config = dict(
    n_layer=12,
    d_model=224,
    n_experts=96,
    experts_per_token=2,
    d_expert=128,
    d_shared_expert=128,
    activation='squared_relu',
    moe_layers=[1, 2, 3, 4, 5, 6, 7, 8, 9, 10, 11],
    router_score='sigmoid',
    normalize_top_k=True,
    routed_scale=1.41,
    balance_loss=0.0109,
    balance_bias=False,
    router_bias=True,
    init_std_router=0.0138,
    lr_router=0.000532,
    vocab_size=8192,
    norm='rmsnorm',
    norm_eps=1e-05,
    tie_embeddings=True,
    optimizer='adamw',
    lr=0.00123,
    beta1=0.9,
    beta2=0.95,
    batch_tokens=[32768, 65536, 131072],
    seq_len=512,
    train_tokens=670900000,
    steps=8867,
    dataset='wikipedia_en',
)
Below are experts of layer 7 (counted from 0) of a mixture-of-experts language model. Rows are named router (the router's row for the expert), down (a neuron's output weights, with its number) and show model dimensions 56-111. Each number is 128 + 32 x the weight over its row's rms, rounded and kept within 0 to 255. Numbers have three digits each.
After each expert's rows: a language model's description of what the expert responds to. This comes from a sample of Wikipedia text that the model never trained on.

# expert 18
router:179089120156090146101125123115134204182075114105147157096167074046103168124153149113143098161181114144110164156101078082094100156173095117125076140137096140128155161173
down0:131128129147146170103137181176145132186179148142128128133128138171161147167135100162058094134095127163142124131104119082096165176156130120122129143150133102163150108126
down1:144162071188174198131048143110140125087165078125108155082148156119119171146102091144159133108169082160085175156121128133150125151076151149100112091093118145141139160174
down2:124099105112121113142134189038136081097142135166094196141131121140164175135094126188118129177088119136086073099120111128175161123113148102091091120112083131173174199138
down3:120127163148120089168074143119090145148218151071060101120100190076058095109140109098109139119069165155066168130135146138214161132158142136154167141145095078127103059148
down4:151082096096152074113079117185104110112202173113117091154169157133115151149117054111118139096108157178152123153151079136154147163126188129130104084128098118087098120092
down5:173134125087114159102169171124164092122132179060149132091115109164110121136090136164129166103168196146115124167074078153176090137158120181162151101137210106203106153121
down6:090139144146167075115100192150166119123104173116135119037139130141185104099062164116134151158167135139070125203103160155185154149106124147094117124120153141116115135156
down7:112166118149120075147140083123134104114073201185141188049192066101123157122129146125080065092157138147102102127127136164134121175111117176136151098122123104149085121142
down8:143109221139131135193082158111099091123169151175107135143127101116161042115178106133147146159030125154154180079097099137173130102196079183103127168110136138152174135199
down9:161123119109114103150102134131130026127076143118153148111144133151180151100137101128126104167135132175146138134132162150171123083153095126099079106085173091103074149101
down10:161178114103098135034195116101141125083106101167142116074155138086066145158136094111059108107131129131185112139117147093095133174139091089145116112075119109144131113055
down11:165137148157090118194055154128108134088086157101156180167133133160155159145165139100129119168131091129145114117179093106143108099091136086095066080082119170133106102142
down12:137134125245110122111160107114152110098135187117175085103151131121154121161100086129129142137104138082128125100156139108072186137074120150130152123163098133119129062139
down13:137110099093103102097073080151110063201150114098091158080153160095095178073092156066133060174171139101145178161113144132157145137126058130086127117075116109135174159127
down14:175200112209149157135134157137143117106127129152156136102122139091133097167086136159152151074125103130136175176147149143169100146089135142055103104131184146122112139084
down15:108168129113144170089152144157163055084125111116090151144119095156077115124181127184070097110161161097117091154146109085158166128136107088107126128059156119096129114133
down16:116141168088109142123164147116158189159135111114120069099151163102145176153192131153115069205109133106112133120137103090097091153113133131128160151093165122047126113146
What it handles: Prepositions of place and time, mostly in, at, from, during, within, near, throughout, before a noun phrase.

# expert 20
router:116107119078130120098165094091115186071083100112095138121173110073107131122147118149118128122134132174134140114124176126079088173124121163146082116171110111102160141143
down0:110098090117163143100107135140119133099168108135117189112142131140084115101116144135147051134088168103093125116161051178147085153075153122098112137091048111126148091115
down1:138136071099158128078126126161135146188208107098120179105183131158150124134114158133133141086124159173120101159138134162199113188136125099117112097116181119115139101139
down2:092126207146132137128121107143082100103115132146172113155135158129130152124150078034102071158074128067083116075086132181092178097105126124114080168147153143126103112108
down3:104127103103159129106202109095132120132169115121115079178145139088162077093102101115081112106064141115124107086139183141076180111097097127146082152147079077163137143163
down4:167103091196120140112110133129154092094159130148117095153121076146054125135090106133168120180076120090182137102065130100124085138108088154157154198085098084143117178158
down5:116167145134194132113142072107131134121115092097142100110160139065174126116160104161077145093080125158103121116076154092154138155138115192129167114157083107152125127173
down6:134108114117118144160112152121146158159097086141105155069130123093136192103182104101122132179052131132164094180129184143152096152111144143128099151081086103135085101133
down7:083115209160076142125091153180101138097137175150132094181144137113108077117076105159146141095096119141132169111193158088045180143156125123136141167058164126155146116077
down8:149131189096136152110141129142137090135158165093126169155118145188087128175198156125059058103080103082123115103146119201152137154110133140122159126111160148180147114092
down9:155128128185141177078154173143133129150124089176107196124116134128076084106150107086138165116006108061081140137123088099102120109076145133109111150099160089135094162141
down10:126101120109142111118150068132107109123180140142121166104152093103144108118174152147086130080124112146145131170162132173128154130176111167118147112173120167141119168166
down11:144171107139115092145118165088089138118164201136161094064115107136095100136146163120180129093134153126130089149179107184123089144135114166146150108150156104131101119148
down12:111115153184085187058109135150153126109255120129114113153154120157110075094140147109163137102000144148123121131144168134159085168038108120119139131129147136146090132104
down13:127125147070172140126215068118111163125173120122124188155154122109106150134133101137090160099089186125210129168160134123145158163087137090116121083196167109200211154140
down14:140122138128105154133136133188105146112010166111123157102066150124134121128068115077106064121202113132140142127139144136154093111174120096083133082078122079170104139086
down15:066136132106113144115161124157161182157164121098142145184134122172105138097126105124114130124000144124116154122166101092146159129115104060115129111159134173102217105185
down16:121172134108140045199109109112160076199228085153099081158126180113122184111115125128160114174054133105118155160093133143132158176145129145051137103104152139175169094197
What it handles: Personal names, surnames and their final pieces, often as sentence subjects, such as Wilson, Lincoln, Mor-ley, Rod-man, Al-ford.

# expert 28
router:151095157104106146133152117126135225139089133073139138105173113124088186162113186160129169102193179146172118136124061143202148133132132187094103145104160147103177144146
down0:168104145115063110141088110101136085151172103095127115115095098112144134152094184093132098148119136160135110122036133108100171113130104136132139150141143112165125141128
down1:113175160127153158119140151157161153106134128071131112162165145153156090136078082181073068208172091168161138129136165135093185026085115061093160112158164099084105152093
down2:107167116133109157158140089177120141030104145133126135111140070148122118138212153129100024115106118159177145147092159112114147174149135180196129102139155124080104079155
down3:169169132133113179072103091070116118133089073109030072126159105102169162069149144099113118134113088133157154115101145140133152161188139102137076095158180184179051155169
down4:083138188139159167167114130089149106095085136167081131111142131191128134130109140125138143132150095126186066132162127147135129085078112064112098119119144079120078126089
down5:119128197144141119057182137101140122145158173111181109113148073124120082112071163177151096140135133119150161090201157095068134137131134068144120095135144114092151183068
down6:077128169145105107100133127131108131149153149139106147097176142101093165123151167122174198127123130143117138153076154125137097075110125129076138102050173145158131121133
down7:117139114121075142171141110114123075142109107159143131127163129124143106178183118131171066098135134120121219145092179099171117162124125164100183073145161114076104166141
down8:129190109085142126106174128131171094141086091155136082117078130123126156063122101124113147168234102148152122171135152179113150146102120112126170153130130083123057099129
down9:091172195112093121166119136118115098143110093119180102130138184159172091126156181170124122121123138101197093140147080164147122134153171095102119075171206111154084149091
down10:110117089145118150135103145057122085149034109060111197158156125133161117129053138098119157077171151168111104172121146136193114148083142123091101130089122177126159124085
down11:154176119097108106098172131154135080185124136088143119137117141102160168133145109185096058148139113092174094126070118154171159124116164096118096108116124154016162119132
down12:146106082119129068166127135093144167104131143115145199139109129086199173177052099125140110152125105094185122141119116120114099175116103109093098110105127133100103136146
down13:153094159170150134126156174150172086104068153061111162154168113133111142145132074089111116108156051089161101137145114166152096149107141161164097113154101176120139094156
down14:137142118084134082111119113146082067089125149127173128138102190173160114131161123123103110160092083155103094113111102145184151137125132172170116127127127080112080131122
down15:060121137086142138137127150092152105140130148087105139118086183106170111125110121143119098142112101186149174108116180114119047093102122129109166132112125121164147104200
down16:132126132149123150043151062089126089132155119149152124065090133150113114163132089118090157133065149150116082180125091140116141124142143116155149082123144136116110145147
What it handles: Inner syllable pieces of proper names and words, often Spanish or Latin, in sports tables and lists, e.g. Gu'aya'quil, Lo'ren'zo, Pro'fe'sional.

# expert 8
router:176084123078066091116142076105144155116082121125146135092194181107121157158114101100155150119189169103146136178114102152171144103120086141104050099130165136141191130176
down0:112106140141108092194172073171151082090126171119161124129098080160150133136143089167142167134127178129133130112127178072172091175144152183118125120138099099114105142128
down1:154148116043071132080102099100169108176216095134153101128105163104100134160088122083137148134126126153146102163105141113150117205119161164123103057114142200118079098117
down2:132118089121150140113076115127115074084192140153079103145059113114094097163120107148098193104125136126173208139174105143152143174118136119120114074050113054133139107109
down3:160106179160127135078178129130206097063155156136130138154128111114126141190112097117169153167099133093135113107139157125191130128136147131166109105125117106134114059139
down4:129086106126139129082131147127144119107097124131213092137082154141145179104139146182135117140155125122071101161098120133106133072120094162090105089155199105139197101117
down5:138108115108115096105128164131110139091046106126139052087128145185173145113112139103107121138179075123113173158121134108136127028105057120057169132120127092079193173139
down6:161082107161150120163113112119117162118129130180123135186130189093149213099098132143163132157131115177085115150134204116154106088128145133122135133135160152147209083143
down7:119132125156143143133110099085161133067144121111160139112134105127173143140114098100138159111241131104077088097166122093125097107081177167161172112114140133122135114128
down8:094083099126187182151172139154148129130116130117154101085147113186125137122122144167120094155146111129195135121131136213070121148120159063144118141159094137132182164046
down9:105130123124113073157176122106101133064199140101150090155144121096162160087128073090121195088074193178163065116122087148151130125091182111171121115143144150169165097143
down10:056090118118166077145155150166121095193118113179139163085040119086136123095171103154080117170122069140102103130079111062126100101120098105114151117147166105115139179145
down11:191041142099142146101058138153161147187155061173161139064097218096147117147079174125159169100214177127146119152099137205141095117135116155133135053156106143095148128139
down12:088231111171156135103120111182126089199166117078090129121166084114091080102207123146119144143164123094160142154213143110117126113110169087106160152169157112112083108178
down13:084081140076114097122154165163127152117161130106067084110146241163111146131146112167124111137133123208241106134151135105167173092136125126093128143131153127169160139086
down14:130130125161095174125125143134162087146083167129155143175114096115167155096140201119127206095150108121123137094124155076111081161153131124146186099062132106102174103104
down15:132097143170112160112133121141154108149155148136088154122163053087111126146148131091154123118140098077121158129126112097077068114151129165158124175140121173087167075142
down16:128092135107156119108140175183161133194115166158131161110129105134093158078150142138130130151167108107131069146083110143142087092157065104129083113147193155110160136086
What it handles: Forms of be and similar verbs after a subject or which/it, such as was, is, been, became, remained, plus adverbs like generally.

# expert 4
router:147162134114099098111159059119127146015094084103132114076190084082096108162140149101119156121187145165174139149083154155088125098163106121131104165144125127111139131156
down0:130135143154155108109075157118144111135175203141090114171112128141104120124157117120106096093104099125113111137117160093071106086141099143083096105111140069173162135070
down1:164091051170104081144151128121098062126171198167103085176135133129131087082081136114107127064114140115112169181163116135079126101110120091086092135160113087136126120132
down2:145145140073147130178127113142129135095134116134153135131121133130173122122146166123101086149123117084147114155138177123129168158099111165140070101127130143087122115202
down3:148083102108103183085153140079190124131109108138124157136119133129134092165117105136134071124085143159101070143142106085096139138103098087175077135126136130172028128120
down4:107089078106103119150117112169077155126089121108159092137186132201102123115160127123150133137107174172145078181226127153136119128128086142142164111136100131116112146151
down5:094132179138127158132113206104171134107135142170134129157140181147121139108123122119107112135079171142233138185115079145054154146132173173092142098180073182120109117133
down6:084152131125150097071137165078134123131163172104142095176156158130134148197171175136169111146183120076110150129076199117139099139120130095109138087155155160125140127108
down7:098176177176166113157147086068142124127157105063119160123140154081193091163140157087128105177145149129171110157117124124068144155127149096149117123101126111098183127222
down8:125109177140137081059103120092141119154127178181127164148112167156119114123173163089135109193110116112144100134145179130118130175158141124077085095113125140097137139165
down9:168112132080149130182116139140108122104156163041109147084133081128142167147137132159158134134143128105121124196095120119130184117128101050143145114119130126075157161165
down10:169154152163132097112154140116192152193127111125118144161098160100107156165149172097147188132140127177125104095091169118121092102189122154113177115117147163132096108136
down11:095147121123086149216109159144116147164073067211106139156119146112114155162118109129159092111159063099126160130098166113117127114157148151095158130097116140083112183100
down12:079093131142056161145162151179168127095157133063116183138130078181157111120111177047109113121127090116166124173143147094190181179136096172192114110126077093110159164148
down13:197131118157140200218148113139111157121079112087140081066137113133151127112059121121112148142125070136149163123125146142105171116116113119161119142143152117112141092155
down14:136111113163180180074127036152138129072172153174137118111138164086134149126156090167086097148140153086158096144077113118101171123089112140150150130115091125153120119149
down15:120151120096114166110203063155121135092125133137162112075135102128133089130150118127087131100156118070107162166142153125129133121090131136133149107134085174145141177124
down16:122129161115141080134068122153122133181062090117120113115102132132132137102104124167141140138125205124124152145126119124150078172190113119129151139119117147158114150085
What it handles: Later digits inside numbers in wiki tables and stats, such as match counts, dates and percentages, e.g. 2'7' March, 6'4', 9'6'%.

# expert 51
router:167115098055096096124173110095112176142094090134120167118173086083100210125106119093175147143166160104115136133089119146107078162132104142115112141123105114146132104195
down0:173113119129130156082152132167126098118100224094178131153100101099157145155185182137125095140154134150158158175119129134143120108154098118153161138130071089183145174085
down1:133128154114195135100176074078108120156130199134127116108163110107146143129084070121134137163122118155179085124112132103135116129132136196137109147197110152101088120161
down2:109140147108124174109122124126165116181139132143096109163076122099140118201090049194169160177109117135142144136113105151140159131134223153080130147151157128130048117155
down3:137148067089127092132137151152131035112172110137068115192112183068141164114066111135186081129100147129085078136171130075075172218152171199101094118152139167106136073139
down4:130133163120135091116122124204180127152125080086134094094164197097161192143148110063065134129120112189103148146088132136156113099161131112150068140107107142007103107127
down5:110174124128116109111071126160125130192124091116120140076155144146186107110056141147159136119178164170162124134155139135137150122157157127165173187110185075114089156118
down6:132111081135116126095107142124100101121022112111103101150094143134151145169145116051092129139238140122106080166107162149122146132109157124101097162138147163123161128175
down7:164150114135146130161131085162091140119094092136137178081049083153183097130101159126179109116113126132137140122144176055127151113129124101162114142088123040119122120059
down8:098144169200103133096158124117133074141158113147061169110066139139148151069102120128173167103117092171154163110154109130136130108098110125107070130138157114134091081156
down9:108110155113117171112165160181173149157078149141171117171140159176148142127142145135156116132163128149110154057049115088176181089102195155088146106135181155080147172140
down10:206218112151131121152103136108132124120111143109135159114153113157178145121046178131179117118159131147155100110184140150136143118128112163180141161107116130129150133117
down11:158144095101067142070142110084139114184128141078115106074148171124111121087108183106142091179159113172104152122115063122153202079095123147057145160111148127156158136108
down12:136125143151117116156133143090144129155139136155129124088131122176091113123173116115162158127092123061142121108110140090183170123161132148115135075149135197089150112142
down13:131126126060126055153129114128129160125123136173180111111076129128076115149110138090147117109132105145141131077096132166189156105149150132151199139090159144110123146159
down14:066141138095130100115141130076093200154129170125183119153137120144139164107141119106146094118171206125154128126108182176136092114128147063094189155172040107153153113098
down15:135105160096150087131085123117096148071175097119165121154137157233144134101198135133124131119103110053117096128100152113143089106108136106144156135131150093112049160138
down16:101122112108116155157132122111108126046106128136167096120112101142110136141089156119118093157117110101100101082161112145067170069100135135158129164132118148114159110141
What it handles: Word pieces inside French and other European proper names and titles, often accented: Côté, Stoughton, Windstille, Caro–Kann.

# expert 25
router:176103100133131104167160100116123132135100180114099136117166089102134138161116124119188144121205186198165164109129130206137113100205142138147128156149105080129211120155
down0:103132068203113155103116130121208126067117164117110130122147104120116078172113162055121119117107178161144114143179092124105091128159165188122133187136196082047131081132
down1:156062128139122085117173156113152056195112150132120202117116141176175173113126144133121099072220146165122099093126100172104141176152101138122129153110120104151102167055
down2:067147126126121135108123138142177100174100106126133149221149179134172193129129146089085082139142142139088089108093091125159156151129095081142130093116112135098158131167
down3:156116109146143147216160086150084093073161119120144095115171101133051122122156167119102141151179133185147098170180110097119130055162120151133142164043095093178124134149
down4:122142086111184098144138141091091088163143136142094076104147151127146128154093117132077147139161189127083073097150113108149085142140135129102142127127137168122069179074
down5:115121127131148134133132131179072142036165098149182087073135124255162093115083134138135086137124120116122124155117121226094125127116135131148205117138109127117118129098
down6:088104129185154071075142144110102141218114140184146122179137164190138156125099115144123139121187108119159156143116117111142153098177192121117160152089102142127142135136
down7:101160140043120087149118102118142108148144187149157105102136100178138077108187156127087148114137139146146047176160108156187120147131146094127107102149154125101166143176
down8:070135157203153130138119128145133153059142108136156152124128117075125177168136130098143124146120122123181115136045167092071127101153192104140100154101126084079079124130
down9:131146161178159125124122149106148133137153087131079116120124151141137135132189171124122097106157136144074065198087152059111110146156145168048170098097142144086124136129
down10:105144169115153135105142155115152158157144118158183158169087130103159134082155107052198098141115111106069144140111120090117124137117125163139155168120098147132170163101
down11:110170090035122194138131144097144139117025149202133181096065173129083103101117100108123134162157210084093118138081055131145095173099094166122131133111114205090102122110
down12:115130146112068126104137141153161185102102116142084107175205142153207170129155140134166114156156101103136118117129035136187114180102131132083083038135137149119088147144
down13:126181184186104168114150091151116144124185142120096124124190108164093126143141104090155108098163116091092198094127158106103177124138129154173113109117087185135108143202
down14:134108152210165157058065129123207118134153125163167092138113131143081096100102104124139093106121169086066121102131109111108092149108184062116145069141118128127076189120
down15:166141085159114123131132109104123103139147123119088164112113107192124143095111100150157141147079131152118083103064118101156176087158125147111132119072121174158144174084
down16:125114123105046097116193121141163106190114056148062108083158127056125081146117125155163138163151110107056093095171191099152106122149142090154151100110098157136143133105
What it handles: Number words and digits giving quantities or ages, such as several, five, over 100, 60 years, 2,000 bodies.

# expert 16
router:172152139187118153198116154118121165163061129104092161130205103120169100143126125120132118159151130127146143151092077140132094124222140133127072158155120104117162122150
down0:085124063234190139103163136127136131181164076125120146117102074166137073123101139097102105108103166193127153103082127154173085112082094111144121139140107132141124092096
down1:113119196154091142159121168214152114146153163111112154120123069082047080119146137109110132130026065147081153109196140129139093146104134135141094113143207145098130092145
down2:169114087103121098139108128105123120106185116163198097139112159137161131156076132129175089088169140151162131058132124142115179166122146117100166141117075153076123110124
down3:127121105142092096118154084125172183115122103103089154136138138132152174116117099096120161192098128166113103191133148139051198171096114131092165110064108145089131140091
down4:155077168111077139239079141182174075127110099204068129113079143107095165087176113144150151109127102125101123110170174129123117111119110127092078120112144144163149181160
down5:119084135178172147125090105138138042133233160134093122148142115133179061175084060107158121160113125153122118131143124103182121116130162113115126126150152130123056133150
down6:100190123147139084174148115126112101120128096160080155154171111095144140108136127119165136127110124132144155084137150148131041165128101166072111159119157101161073074100
down7:057174124120120099181102109153137095134174123118110107159118146098123136121125183140177139108108142154108108165098186161103175111196133165165137098141164145069135124156
down8:144141067207189104165108126087119097120224130124141142163096181186111087160147180138099140105022189112108175096190111136124087109125131139047124123178101110131064176103
down9:121145129144059140154128124137131108113220159116121104162136184117126101084106086157159162077088130069104076118208141131127203153153125078143135089109103127108150107164
down10:109098185109142181165132177097079044164142102163137086154154193060101143102159164125140135145090112199134151153082167150099112080149178140129121198149124082100175126175
down11:089173088164174066137149100082125131108150135126062144144111140157100134156153152142157111116046151136141197130120141131146102088154123104104107106157146107112064166114
down12:129206124201098104106157121145144138148117187080176153150171132114135125127121161148107122098132092079098150131147122160155097119103166103073094121192101151151135073106
down13:127130192181135169112116113120126128066136126086078094151105121171135115164188082110081155114147157102142128087132126145114164120134133117166090155140083139157123113113
down14:147156048174103117119131110105131106160178176115091181130097177147038137105138131147141139096136134089112143179151172135062109167126126128097157117050142138097186150125
down15:112069160141128135153083112071123092087226125148103076088144180115108094138115127108109150137000161138097127129080124160119102118143120150069143144090165143125141113070
down16:070199140227113154162122140115102066153190148128093158198081124100124110089156160162156119095059129055140074146118129187142099129173178125096125093092124124131148123147
What it handles: Prepositions and clause-linking words after verbs or nouns in prose, such as with, by, for, under, into, after, when.

# expert 23
router:130103150020144129154159083057134174158106061118146167101176115110103180131122111127129112130181130142150141150112073149072121154125115127144105112160112134134182158136
down0:134143117135125149131100136121138098129140114159150136140141133132145112114149153156122169105119139138114145190097132163186161124049135133068094131113118137111125154124
down1:103136145119141117109182119102131197126126151136111160131125193100161172122133108120099124183171115095174112128129126123129127148168157147154117114130124129131136153236
down2:146160155097149107101133148149147127148169157122098123085081238175135136100112117132164120121104139120144110114124123131212118103183158147078122094102112123125123160155
down3:127138134101147112115121143026168122092087104163135116152099078121114124170125173123121128134127192040120042126119090092158120128118154062123114119132132120129181112139
down4:067135143133122112123139161229099132142052121167114149084048121176161123142136132093080113161147099123120161147084134161116106159155120138097179147185169157144155155135
down5:072126130148187164136135146145189150103132178145155136134097145150116117143136098106140136153117058100178146114186134179104140142118130114142144105175099084100116099092
down6:168126069173097217128154117187173135173169130091201170166154112108111118142115150103102157104108127157117165113146153119185059072076164144121150155105110131112104157108
down7:108153157060095099095206121170080144148063111145142107184102140143136141169105163067101108182149173115178121180111099142137190167094124147079167053152120126133176149141
down8:119151172095123118142153142214150088116107133182075148180112131120088153118123145130159113168114138108125179100040140164181216186056109207087159137117097163134138155161
down9:121133114130089124092124172151142100147092157132113104101085215157163103070118140107105044101200134078133142101162079196192145128089110158114204182109100144098165185146
down10:105077143229132071072123167163132169131118159122120126137128130057125160124132130246124128139132170126134123084124105051126211130132076128175125136130130048037124123127
down11:137134179100065129115133161109120114142184163094156137148086158103166131080118138176168122150096126139152142099176102133158143116078140105112129123115154138151099161134
down12:120170134114154175080173161108185107146158116122106142150162086143188104144091131123072094120178145119088112132104128198106150102121130101165143142169149166133184129110
down13:139083144128139129221130077070190144130142127126173117117124147112162137144113071107131132116115079136096178183141129131125131104108119117141120114124124115222101141137
down14:054176125071139121188103144133157113117136099121121166154145135121136165135071075113148145183170121111128072079134112134146179112134142112105128134115097182111134058099
down15:140088145156152179170123158122123187148083120155195118122100173169104133110078101058080150193118140105129198084150147087143167145149148098077122136092112113116172089179
down16:124143144139169122154130143093177111092174081169116145178087117217089070080178073142130135106044136139161136127133119140096173137103122075127145122183107150103135136096
What it handles: Middle pieces of foreign or unusual proper names and species epithets, such as Gla in Glava, z in Trabzonspor, k in Pokémon.

# expert 7
router:152120134018125142151180094100124158144118103116090153127176115104118165131142110142149150153171130140160205126114131134107132143116110147130081172149166120115137091135
down0:117108187169127097119061052158161148147127055165122107251122121166152113123156152145079228129094127157120149131129075073152152141176132124113180169167102100161116144197
down1:109111137155070107112088087126136114118106121174094130107109121179100137171126155087159148095084141091158137184118119093179162095068151108097148138122190135110111190157
down2:192114104121165127113131110169129127140138085127160148115167092125084103126144181152109144110105111083162138147087162166118096141129113176045151145160142152156129127113
down3:125129115153084131149117134100114169146097084096140149137169161149151096114080120110109127138084150112145111088139146141189166149134160156158087115142100044102104161139
down4:163120153202129054072141169121119145150192110154124117135132149148117077109127115146132143146086146089072089089096154103110140166048093148175118190045175138167144109155
down5:137134130074173197152088090127168113172217105127134087153142114124120114111107100147105133096104095085117112102172168146171163052106079207154039151114141190104104179097
down6:091136152123126132133069098127125097161193135154125115177101119183161115022116180186110186157075093045137118089141119085097157135081118103185165088129070168131191075130
down7:171166096109132154140149163135159131119140117112115123089128147102118111096106127151121150122191098118090156102085152177131139090149165151188092103118070091112137115099
down8:090221104154100124098129164119112191145039106110086064151106101109112136137139135136182102117117089143077100122198096182171108123146144140069144137150138107122157110113
down9:139105122055141122122125162187108091120049106162114111184121126103100143093140126186064107111157108187129074104156103136123072105149115121134177119110131123108141159177
down10:166100133161101167121161151111184122122152180142109122113151156117118157164189127144218145141116055116082153113077166092124119177125159150178119079125117142142136122115
down11:079127089139132099198138136121134041190217085129111142138178124152152132147152105121148114143064082127099136152092196129186119100087102124136153190098170089118129127134
down12:146087154131121115146154121109128150161100157099104126129154111134161194094176116116190147164168113132139144123107167108142151103150150155078120110095089143110112119132
down13:101171140146110121037110201120149173120139142138150103219115093125132120085132119136095139084124127093138143136127096078142215116140120109084195139181143159119144141140
down14:099087136097142129110107138146119139064111076119135111147141150133130065140143094155171126110128083158150096148086115125145115196178174165139180104125099175102138125086
down15:141088117105079177067127118109149135106146079176148035156135153076132160118087131116176150130091137155139122135129162121102124068129150116113118147118111113155174124138
down16:107136118044131177220202108132135166163142132162155146111094141147126127129078123130111140123167132141188101094089141112113137096175139110141144134153064139102106092081
What it handles: First word piece of a surname right after a given name in rosters and cast lists, such as Mc, Sch, Dun, Ho.

# expert 33
router:142135157079140094119205074102110197138106080099152127158149118132122166112165155116160133187170133125136186156098098140083144159150087153134086139127150134146163100160
down0:168153118125077110118122146145141068178093140175126079164155174153139181107155148128156099130188104103124137170140128168188113137101103192096166165102131155164158119166
down1:195063160180167082194128136116142126077183159120116099149153119109109091103131125159118148102100135121129125085125153145123085136150130134134130124124110159187167133116
down2:129190111090109053071159147155178130148187129106133138121122163121128161074148176163096105121128111151154076105091086180131136133122133141153131123105117199127125143117
down3:127132129110133089119134199119115139094041184177171130179122135128153137111139135188135174158104130131159104127062119108141124157162121131149140138116139133094178143038
down4:149128078129141149119113114132175136104158112150150160060135078115140133140104107140141114119130130243162129137135122179205172063112125106130123130119134129119169123125
down5:175128147122139142136169132148095065110093128155141087119114098177188105103095123101060086192133164117112093152096109194155144088118147175117115178165094192181154138122
down6:112163130150125123153145136126131108140082158176121082080070086124121152097140109169121089130132093118154094142138097136132127123145153160114152124051118210154150081124
down7:127148171125131138074118123140149151132121084190149112126035166125134105116134105180206183117068154155117102109153123076140164143080088180112142146132144121087140104149
down8:169152138154088134153105094145196056180190095166087079121084105076148070116083092149152108090106114135071095078123187085163169088111058128121058102057136137195108125139
down9:132108163148140145135135149123097149136078135139165094064111115174137134135117127143138093074177118141153194047106158146079058099129139098111108143125095102164121134188
down10:095114173166111175087151154106152063134062104135144102103133123065121135095107078106102091175135109103109136091094137142129118099108071144122093169094157157118141124147
down11:138074091118140165134105145148150130109147128165137170123132164157152130132096170128169048148125111167144156092135147105175132145120204083112188148076158155063110085075
down12:220089148100147171152122096064164110145255120164075169138153113129095125112130156113111136177058135108107136127124214132132142068127130157153102093098102103170145131134
down13:153071147109133135047071124095153094079254195131089134163153103169154116149140087154130141156073120122113115170101135114116156104139126129081141079107146116151121134115
down14:182178140142132093157131091165157163130159123169134126071070110127092089149105143157090135191093178160161094145168156107113136097126061095161128163095113124143146169097
down15:095163111125071124102171166142162131155091139039149131201108106148084159165109107135072142133164092123148172200123153102161151126071094152168125112115122139187090162139
down16:105126112152149113085156103148120172144157115188100113132120096124084179078159100129101121197075136143162130220123132141125168102092089112066133202142092132098164172156
What it handles: Mid-word pieces of chemical, biological and Latin terms, such as hydr, ox, yl, ensis, in cytoplasmic or cylindrical.

# expert 49
router:185137101090157083126155099081114170179051143114129133095191114077129189181140123108188163119223191172183157134125104138116100157209118154102108130148160087140130104127
down0:137122117159139124152141119119142143150165153095139118135115187127157170177132107187120148151175148084081132098107119148178108171116143175100095130150097132149132128145
down1:141060125103117180122115139119065136120150118138188131142127131083137198126136127123101126121129067171105104135129134087120120111056122150129182192135115103135207114055
down2:099152138101117161118106104114065094125117121148153090116052114129167192078140102158133072139159136136151116165143071147087139112138067089127125153119133139068133190143
down3:151104167162132108083115099057171119069148112143109126152122138067103166136077086139166128160148119195162118144055132132067082164138135121118152094081117163143150124115
down4:134077142157141170084169124069128163127096112140069154077178082122080106144095154143125157136136097145139106191060110197133097162150109094153083135071149130168175119079
down5:093130122103092202193130146117134133156135135108145160157163205182130162083163162104102087143123071121173143136128122203135145096113164088133154117129101094121117093128
down6:102143183085161120188160155162102177212099093125123198065140090143114101038106131210150108119115186182155119140143147120165205174139163140103155118167145064157090135134
down7:155195137138119149108126195111075173142091074197118098094072192119165086135095072118107096047107104109132210125140114094140079160133116140120126158102110117121101255194
down8:139123128097149138137125111066128162090111076113099038105117139153062089116146112137077116163069126202153100189096154146160129141188150115071114156116121089103038151133
down9:055106137130170130094134139126075140088069191151207130117191128129118155131108105140120150134161154114116069148124105156138149137184166128186105113165157113138122127155
down10:068115134119150155082121113120121149176072105104141158129162163131128161141190150154108137125112193110113116080155091152103166174124128143158080123153131142122144074114
down11:105073127158103146081144116097126089190235164092144068093140149057200131118129122116120155157177122132104073099131133130097165128158104094068123139179158041088129186157
down12:099094124144122123132113146159112154187226127069108098101173128109210168123167169166124130143120080169113121102084145105186114069123156099116114131128146082172102126147
down13:138092127133158120128045084096168159099137077135084134120143096179105143123158184151111141143124131086148165216115171124086107182144084107077129125156067133107115148104
down14:055079142173170104116183097069135100157191161124143136180138130123130145167204165071112153086139161117118158124130101135125086168124109139134108156125128145181121122157
down15:129083129086124156116087139131085152154154127156177118076097126167161148101152131163087091147117101151068126159123131093123112074131166156107153185144128133161116128123
down16:079133152172115140177077101162058194146205092135155102083114103154102110136108107119193104100088127094139143104171168092174125133187154136103160155121132194204087175131
What it handles: Inner digits of four-digit years in dates and birth lines, such as 19'8'8, 20'0'4, 1'8'00.